Weights of a small mixture-of-experts language model, trained from scratch on English Wikipedia.
Experts: 16 experts in each of 7 layers, 256 SwiGLU neurons an expert, 2 picks a token, a sigmoid router.
Training: a variant of SOAP for the experts, 1061M tokens, 8095 steps.
Below are experts of layer 4 (counted from 0) of a mixture-of-experts language model. Rows are named router (the router's row for the expert), gate (a neuron's input weights, with its number), up (a neuron's input weights, with its number) and show model dimensions 64-127. Each number is 128 + 32 x the weight over its row's rms, rounded and kept within 0 to 255.
Before each expert's rows: a language model's description of what the expert responds to. This comes from a sample of Wikipedia text that the model never trained on.

# expert 15
It responds to: Degree and minute symbols in coordinates, capital letters in codes and abbreviations (DSM, CFB, JPL), and digits in identifiers.
router [173 105  75 107 169  87 116 166 174 182  88  96 102 150 185 152 100  73 151 121 119 197 104 120 166 122 150 144 110 148 113 235 137 114 118 144 145 130 104 105 118 121 145 138  88 127 128 130 167  97 141 143 111 103 148 134 179 141 160 156  67 195  84 143]
gate0 [121 106 136 146 181 136 165 121 121 171 106 121  76  93 103 140 127 162 142 133  92 122 145 134  68 207 132 161 123 169 115  92 153 130 107  82  97 114  57 115 134 104 117 134  81 114 118 148 153  76 121 138  86  75 141 105 123  97 123 157 126  98  92 113]
up0 [167 110  88  98 156 142 159  93 126 136 113 157 126  86 121  42 177 123 168  96 128 151 150 141 128 110 104 149 116 108 146 129 151  89 142 169 169 150 118 141 178 114  90 100 127 185  82  94  95  61 151 149 126 138 162  96 158 146 171 105 143  92 182 191]
gate1 [ 83 118 149 128 115 103  84 128 152 123 114 166 135 110  99 167 114 139 166  88 101 148 128  97  94 155 127  82 133 138 137 108 139 186 106 138 102 144 151 170 182  91 176 147 184 106  93 158 139 116 107 174 141 155 114  87 125 172 145 129 139 136 141 155]
up1 [ 82 109 146 110 194 182 195  96 138 123  82 170 130 126 121  45  98 138 163 133 158 115 138 130 107 172  82  92 108 126  95  82 120  73 132 102 133 137 113 158  94 167 119 107 171 107 213 158 186 118 142  80 157  99 105 181  81 150 221  93 139  86  93 130]
gate2 [131 163 167 105 133  65 120  51 181 122 106  59 136  87 138 121 146 140 125 105 127 142 119  70 113 140 119 174  75  80 160 129  65  63 159 107 130 128 150 119  78 114 157  95  83 126 135 169  93 155 145 125 137 162 143 127 107 146 139 151 146 115  70  89]
up2 [107 162 113 127 109 111  90 109  70 119 143 144 115 134 190 110  87 128 138 148 105  71 154 131 144  96 103 119 112 103 153 160 129 133  87 127 100 105 164  94 199 162 155 149 125 142 181 188 155 114 123  70  88 148 193 130 111  94 106 139 134 172 117  69]
gate3 [110 106 158 137  97  99 128  94 116  97 153 102 175 158 177 164 139  75 194 119 128 141 150 193 141 158 145 158 122 147 155  82  95  79 147 153 108 114  61 121 107 120 124 156 107 122 162  56 204 144 184 133 105 160 105 161 198 113 115 155 197 189 143  89]
up3 [132 157 147 132 107 102 119 134 101 120  98 128 184 228 122 112  93 112 145 158 136 139  67 102 182  74 106 121 133 137 124 112  91 149 120 119 147 104 111 123 133  66  97  58 220 162 114 151 124  89 154 167  97 119 114 201 144  78 148 130 133 175 121 129]
gate4 [154  92 175 124 119 156 114  66  94 216 142 128  76 105 108 173 130 100 171 153 131 168 120  91 212 147 116 210 116 146 143 120 151 118 152 109 137 156 145 131 168 116  84  94  86  98 163 137 102 180  67 100 162 113 123 112 196  92 161 141 193 178  67  82]
up4 [162 179 116 137 157 133 183 113 167  90  60 138 103 148 167 121 149 149  82  96 121 160 104 183 151 175 124  86 122  89 138  95 146 107  92 194  98 117 115 138 118 108 196 113 173  98 123 104 125  78 142  93 104 110 124 117 129 158  92 104 138  75  97 141]
gate5 [110 148 114  99 118 221  43 151 140 129 150 129  49 126 147 123 136 158 119 147 114 134 155 170 126 126 127  84 107 159 146 175 140 108  95  98 118 103 167 125 133 178 150 118 173 124 187 123  73 164 164 108 126 135 126  62 169 108 110 111 126 140 163 148]
up5 [121 153  64 123 137 155 136 114  91 137 150 159 127  93  47 168 127 185  81 142 187 142 128  96 116 105 180  98 108 100 132 176 153 100 134  93 181 127 140 144 163  97 146 121 142  95 125 130 102 147  96  92 110 129 186  75 145 134 187 112 122 119 119 123]
gate6 [110 123 161 123 100 105  85 130 100 126 132 142 146  81 153 138 113 226 119 135  49 136 195  97 141 128  96 115 140  88  68 127 178 103 125 115 167 128 100 143 129 103 112 136 157  58 137  97 121 118 123 130 150 121 197 101 139 117 132 130 159 138  97 144]
up6 [116 177 127 140 164 106 158 134  85  91 151  83 121 169 116 134 142 102 142 118  74 130 124 144 133 130 120  92 123 149  95 158  98 178 124 118 131 136 149 119 115 104  95  71 153 119 168 134 117 114 128 190  53  82 167 141 162  85  98 196  99 147 155  95]
gate7 [123 135  49 149 106  87 110 145 132 180 141 145 192  79 114 125 127 146 145 111 139 155 183  92 168 136  96 115 160 141 143 150 166 172 131 135 144 155 162  98  90 138 114 120  82 161 141  94  38 113 134 106 123 206  83  78 143 124 138 147 101 144 125  88]
up7 [119 126 177  86 164  81  96 114 130 156  37 130 189  97 128 113 106 153 103 129 164 130 173  93 123 152 189 110 147 164 168 152  92 168 112 167  77 141 132 111 127 197 103 174  99 147 155 157 180  54 135 137 123  90 153 104 128 124 119 130 157 100 104 113]

# expert 10
It responds to: Final pieces of proper names and words, like surname suffixes ić, son, berg, ville, and place names Japan, France, just before commas or parentheses.
router [126 124 107 104 166 147 181 106 140 197 156 126 108 115 145  94 147 125 112  97 132 115 150 132 135 120  87 171 174 118  84 118 137 114 151  82 153 149 146 155 139 101  90 153 120 169 129 125 108 178 158  89  69 131 160 107 150 134 120 153 182 138 150 118]
gate0 [137  99 101  94 209  86  87 123 152 113 181 159 115 125 179 133  93 173 121 132 117 114 142 127 165 167 120 101 131 143  92 103 114 127 111 136 172 119 167 161 145 173 123 163 119 124 115 138 123 101 127  61 116 123 109 128 105 107 149 168 148 153 200 159]
up0 [177 150 104 102 192 141 163  93 142 118 125  94  94 140 128 140 147 144 123 168  97 155 119 174  92 106 153 109  92 120 104 106  89 136  63 109 137 192 150 141 148 155 157 185 120 107 129 119  93 129 119 119 142 129 131  93 141 144 138 141 160 108 146 119]
gate1 [162 134 152 150  71  89 105 163 136 104 120  95  79 130 173 107 146 111 164 129 140  94 108 176 117 177 120 107  98  87 160 120 149 180 152 116 105 171  68 136  82 126 140 160 144 140 107 213  97 146 153 128 156 156 146 131 132 102 115  68 156  77 131 156]
up1 [148 110 167 170  62 133  95 127  79 171  83  88 120 148 175 183 177 140 145 105 145  99 131 129 138 178  79 121 129 129 133 142  76  71 153 137 130 111  89  69 189 151 140 130 126 142 140 196 133 103 124 131 130 103  76 103 116 122 130 102 143 109 130  87]
gate2 [146 159 119  97 159 166 175 126 179 134 125 105 113 155 148  96 150 193 152 145 121 179  95 151 123 114  73 124  86 155 143 170  66  88  99 146 134 104 127 114 114 115 117  60 135  81  93 110 129 183 102  78 114 118 133 144 170 122 142 156 169 117 146 146]
up2 [143 145  83 106  84 122  97 154 147 118 123 133  92 116 121 159 122 197 108 115  95 108 157  98 108 130 138 166 146 155  88 151 167 155 110 141 119 143 141 143 119 142 170 101 124 109 139 107 147 181  98 115 130 158  83  71 207  81 103 112 103 172  56 172]
gate3 [124 181 111  91 103  76 105 169 169 161 111  75 118  97 135 142 109 174 143 158 106 144 136 150 157  52 167 133 186 137  94 125 123 123 132  67  89 129 137  95 138 104 108 128 169  97  95 175 117  78  96  97 182 171 148 186 122 152 185 102 147 186 213 156]
up3 [129  91  56 133  81  82 109 157 153 138 127 152  95 131 128  95 124 149 136 128 110 127 197 163 132  65 115  91 105 156 109  92  93 149 131 119  81 231 108 118  99 137 132 128 132 150 103 123 205 159 168 110 165 146 105  87 136 145 109 145 187 109 193 115]
gate4 [151  84  99 148 140 102 106 140 157 143 129 121  85 134 108 132 117 117 133  86 109 148 149 203  98 123  84 113 109 171 132 195 102 108 189 133 126  86  68 127 167 199 118  99 166 141 158 133 136 171 115 110 153 137 184 179  84 114 134 126  95 113 160 145]
up4 [106 132  97 157  50 104 161 137  74 143 115  71  89 105 120 125 152 125 173 152 144 169 149 128 137 117 105 151 208  54 113 133  93 120  97 179 155 127 114 134 178 138 102 147 133 144 138 107 113 144 178  87 119 102 156 147 114 110 104 173  94 152 142 112]
gate5 [106  92 123 115 111  65 122 191 112 119 174 140 140 124  74 114  86  62 177 141 148 106 151  77 120 148 109 100 140 142  90 108 140 172 183 105 172 211 129 157 151 166 148 118 138 210 143 130 136 116 141  85 136 139 105 147  95 166  93  63 159 136 145 139]
up5 [120 121 142 122 201 150 132 106  87 139  71  70 156 144  83 145  38 122 104 111 191 187  75 103 164 167 110 134 149  88 114  74  67 133 144 173 101 111 125 156 113 107  64  70  98 104 130  86 115  92 146 165  86 124 103 173 112 152 120 101 118 127 133 189]
gate6 [171 110 132  94 103 133 138 172 102 109  90 130  89 122  75 115 122 110 112 162  21 136 154 169 107 140  92 111  77  98 179 150  79  98 136 118 132 152 122 148 132  88 123 103  95 165 149 139 113 139 123 104  87  87 142 138 117  69 101 203 123 152 137  98]
up6 [187 119 129 156 164 143  99 119 140 109 107 153 102 106 161  84 143 149 148 143 162 174  73 185 139 180 166 126 155 136 131 149 103  62 165 214 120 108 153 109 131 187 138 151 112 171 168  79  39 117 148 103 164 113 113 172 163 150 149 171 140  63 101 128]
gate7 [138  86  96 137  93 157  92  75  95 100 111 132 127 108 191 128 163 134 114 141 110 117  79 152 135 135 124  90 100 128 168 139 112 128 121 115 126 102  61 142 105 108  99 152 122 138 123 104 166 151 119  83 137 140  92 108  89 164 138 148 164 141 137 119]
up7 [ 88 145  74 145 177 166 148 129  61 180 165 173 100 150 192 119 117 177 126 108 173 131 137 226 110 151 138 142 163 121 137 119  60 131 196  68 155 155  66 114 134 119 142 109 170 124 137 130 104 140  69 139 132 154 155 110 113 138 153  99 149 170  60  91]

# expert 14
It responds to: Middle syllables of foreign personal and place names in lists and infoboxes, as in Tav-ri-ya, Bur-k-ina, Shap-oval-ov, often after capital letters.
router [159 130 126 152 134 145 193 161 109 163 123 157 122  63  75 107 160 120  93 102  88  85 166 131 116 169  76 157 183 126  91 136 110 106 133 102 151 128  89 156 157 118 119 146 152 121  74 128  85 177 123 202  79 115 169 113 119 113 181 147 195 150  96  72]
gate0 [150  99 108 109 142 115 119 120 165 118 125 184  73 139 178 110 173 145  80  84 168 146 134 144 132  76 120 174  96 142 130 101 156  63 177 173 180 196 152 145 137 161 108  95 109 133 149 157 176 184 153  81 128 213 156 126 146 144 201 107 175  67 138  88]
up0 [100 126 159 157 190 146 112 183 133 197 124 150 153 108 145 112 145 121  97  58 149  83 159 120 137 128 143 112 169 140 127 132 144 136 163 110 155 133 108 128 158  90 167 149 191  78 148 118 122 129 152 142 186 122  98 111  89 104 131 107 155 127 144 148]
gate1 [ 91 166 167  84 147 183 148 130 201 177 146 105 153  99  74 140  89 128 147 118 189 153 183 129 103 119 113 186 117 142 153 140 125 102 105  99 174  96  83  90  90 176 127 178 185 128 210 155  69 150 130 133 111  87  70 129 163 147 107 159 109 111 112 141]
up1 [ 84 139 141  76 154 175 158 151 102 115 150  88 142 113 110  93 155 124 118 121  81 144 128 128 119  82  92 136 149 127 124 127 132 152 162 102 131  57 149 129 156  88  68  81  82 132  78  73 131 119 204 131 126 132 114 131 152 118 169 152 151 134 102 194]
gate2 [186  70 145 145 107 118 107 130 114 149 105 103  53 122 113 144 136  70 115 131 140 119 152 122 139 129 170 128 139 133 130  98 152 103  91 104 176  86 136 144 138 107 136 154 128 129 144 153 111 135  69 141  99 153 103  88 117 149 148 186  73 126 106 168]
up2 [ 86 110  90 119 149 164 147  52 155 128 100 112 120 142 124 114 138 105 147 113 148 130 162 157  67 120  82 116 118 114  17 146 142  98 125 145 111 154 152  59 186 154 101 152 104 167 100 183 123  98 130 137 127 133 156 152  98 139  96 154 124  80 113 132]
gate3 [118 199 104 150 147 132 111 171 194 132 120 113 101 123 134 154 144  96 108 114 161 173  58 111  72 105  99  93 104 134 113 121 123 141 162 162 160 125  98 145 123 141  83  99  74 151 130 128 168 102 126  66 119 139 137 148  46  81 143 170 136 136  74 123]
up3 [ 90 127 145 125 135 102 154  91 117 156  69 125 137 115 109 121 127 147 151 147 149 106 129  86 137 105  99 116 121  84 159 112 143 114 155  91 112 126 110  52 109 137 161 162 112 113 159 180 126 203  86 144 135  78 170 106 129 107 134  67 145 146 131  58]
gate4 [129 150 124 178 154  88 130 153 186 170 117  99 116 121 104 158 101 135  84 106 101 141  43 135 162 126 157 126 134 131 153 102 115 119 145  98 118  65 157 134 133 131 139  91  72 129 112  86 114 174  99 121  93  74 150 196 133  72 122 137 147 152 119 142]
up4 [126 110 177 127 125  99 142 147 117  79 104 187 146 159 151 137 152 166 119  95 122 175 143  83 165 108 124 133 150 173 140  83 155 103  79  78 129 114 145 191 157  79 170 133 159 120 126  85 145  97 124 117 189 136 160 148 136  80 154 138  81 144 175 121]
gate5 [142 165 179  91  57 150 120 102 167 120 136 137 124 140  77 162 172 114  94 109 107 124 102 101 188 169  72 155 123 166 119 142 149 136  70 102 148 161  73 119  76  79 130 162 166 135 180  93 140  55 177 102 111 104 154 137  63 148 163  97 150 150 172 138]
up5 [ 98 179 108 139 110 107 180  90 135 137 135 157 141  99 159 136 111  84 121 160 120 157 137 103 151 110 132 147 139  96 142 180 108  99 204 104 150 120 140 170  87 122 102  85 118 127 134 126  64  80 101 167 102 145 127  69  62 129  97 170 126 139 131 107]
gate6 [ 88  59  62  92  94 110 118  74 121 134 128  95 106  77 108 169  85 144 145  70 130 103  96  68 149 151 170 149 140 115 162 135 146 144 144 150 122 146 130 145 122 177 104 131 146 130  80 126 123 137 116 136  70 140  83 112 115 121 148  84 104 122 151 145]
up6 [125 132 114  57 124 157 139  95 129  78 129 123 161 157  91 153 131 122 101 135  81  94 115 144 102 140 223 168 122 145  65 119 222 129 118 166 157 109 158  79 149  47  34 183 189 121 120 159 147 139 141 153 129  67 148  81 130 116  90 185 130 141 138  95]
gate7 [ 82 148 106 118 147 115 167 151 104 138 105  93 121  79  95 105 137 116 126 111 109  62 156 110 168 108  66 167 114 114 130  93 102 160 140  95 135 236 133  75 142 137 113 104  88 110 137 182 171 176 121 138 176  96 173 123 148 134 124 134  59 155 150 118]
up7 [100 141 113 133 127 172 210 148  73 156  85 141  88 112 153 141 105 145 105 154 136  95 158 188 121 101 166 140  91 153 137 121  92 164 183 153 143 126 178 164  77  89 160  93 180 160 142 146 174 113 122 119 127 120 140 137 119 137  71 102 144 150  92 148]